{
  "d_model": 128,
  "n_experts": 16,
  "experts_per_token": 1,
  "moe_layers": [1, 2, 3, 4, 5, 6, 7, 8, 9, 10],
  "router_score": "sigmoid",
  "balance_bias": true,
  "scale_expert_input": true,
  "tie_embeddings": true,
  "lr": 0.00502,
  "batch_tokens": 131072,
  "steps": 4919
}
Below are experts of layer 8 (counted from 0) of a mixture-of-experts language model. Rows are named router (the router's row for the expert) and show model dimensions 64-127. Each number is 128 + 24 x the weight over its row's rms, rounded and kept within 0 to 255. Numbers have three digits each.
After each expert's rows: a language model's description of what the expert responds to; "comes before" lists some tokens at least twice as common just after its tokens as in all text. This comes from a sample of Wikipedia text that the model never trained on. Tokens count by the router's weight.

# expert 7
router:169111101097073137112116106166097187078127168132174177114108150130122139135147119075128112123125140135155145167132154113153106128096121094087105118146108151132137113106091152127127142120115105
Table and list delimiters. Structural separators in tables and lists: column pipes, line-initial dashes before infobox fields like "Genre:", bullets and semicolons between entries.
comes before: "-", "\n", "  ", "|", " \"", " Candidate"

# expert 14
router:148151075173098127149108141154122139140125132119204145095136142127135143082160089100135094111152161125130122127158169127142153113082098076105088143138126159134102083099111130092127139125127098
Infobox and table labels. Field labels and header words in infoboxes, election and sports tables, such as Total, Votes, Service, Producer, Preceded, often before a colon.
comes before: ":", " |", "|", " (", " by", ";"

# expert 0
router:148099116148108153139116143161107127119140138133182144094145098095100103136147117094134131104097146112124154169131142146110106116111097097146091150130146130151163091113144134140140125114118111
Mid-word verb pieces. Non-initial and initial fragments of verbs and verb-derived words in narrative prose, such as ob-str-ucted, over-wh-elming, rec-all, ass, rel.
comes before: "ed", "y", "ing", "ion", "ies", " to"

# expert 3
router:121097117122096173131093155139158145116108198117157151093108109123142143121135114111092069138147147136138154141150202120147152117079122131098114125122088124161104096095089113114151127130137114
Math and unit symbols. Symbols in formulas, units and tables: opening brackets before converted units, braces, minus, dollar and backslash in chemistry or infobox data, e.g. "(45.9 m", "mol^{−1}".
comes before: "1", "2", "0", "{", "3", ")"

# expert 4
router:120102124147099100073111142136093105144131135098201175115084092108137107124145109120117132123124143115182175143142168099127114136092113112134132125086102145142107126112151129110150132113141107
Word-final stem pieces. Last or middle pieces of words ending a stem before a suffix, such as widesp-rea-d, pursue-s, loyal-ist, challenge-d, plus verbs like came, go.
comes before: "d", "nt", "l", "ti", "s", "r"

# expert 9
router:118124106131111161122096122141134159113156157149153155103090113151128169103148092102129114113122154152108119188135184113131150128102124128095083139148143104155143071103104128103139169117158121
Numerals in data. Number tokens, mostly one or two digits, inside tables, stats and lists, e.g. "| 20 |", "23,000 watts", "Wk 11".
comes before: " |", ".", "–", ",", "0", "%"

# expert 2
router:123096104128105128088098133153138146125106170128183147101103102122143146157154097130137140121166125119168143133130156122140155109073109118075105136115106098138106080126133137097139133116093111
Prepositions and commas. Commas and prepositions joining clauses in narrative and census prose, especially of, in, from, between, during, as in "As of the census".
comes before: " the", " a", " and", " which", " but", " he"

# expert 8
router:121095134148111122106113168127114128136146176121182176129106143121131149126154116112135123084111167106145150169108139175149137115082101098107082139094137145132084092129117161115151153100094100
Stub article descriptors. Words and brackets in short encyclopedic stubs about villages, species and places, such as located, village, district, moth, and coordinate markers.
comes before: " is", " in", " of", " was", "\n\n", "born"

# expert 1
router:140130096139117100146083160131100134119111145141193159105137096128126153115157100107160121098108155141137130131110156109144152160078056096116089096160137120099086093106136135119138147137082118
Section heading markup. Wikipedia section heading markers and their words: the second =, blank lines before headings, and titles like See also, Personal life, Career.
comes before: "=", "\n\n", "\n", "The", "In", " ="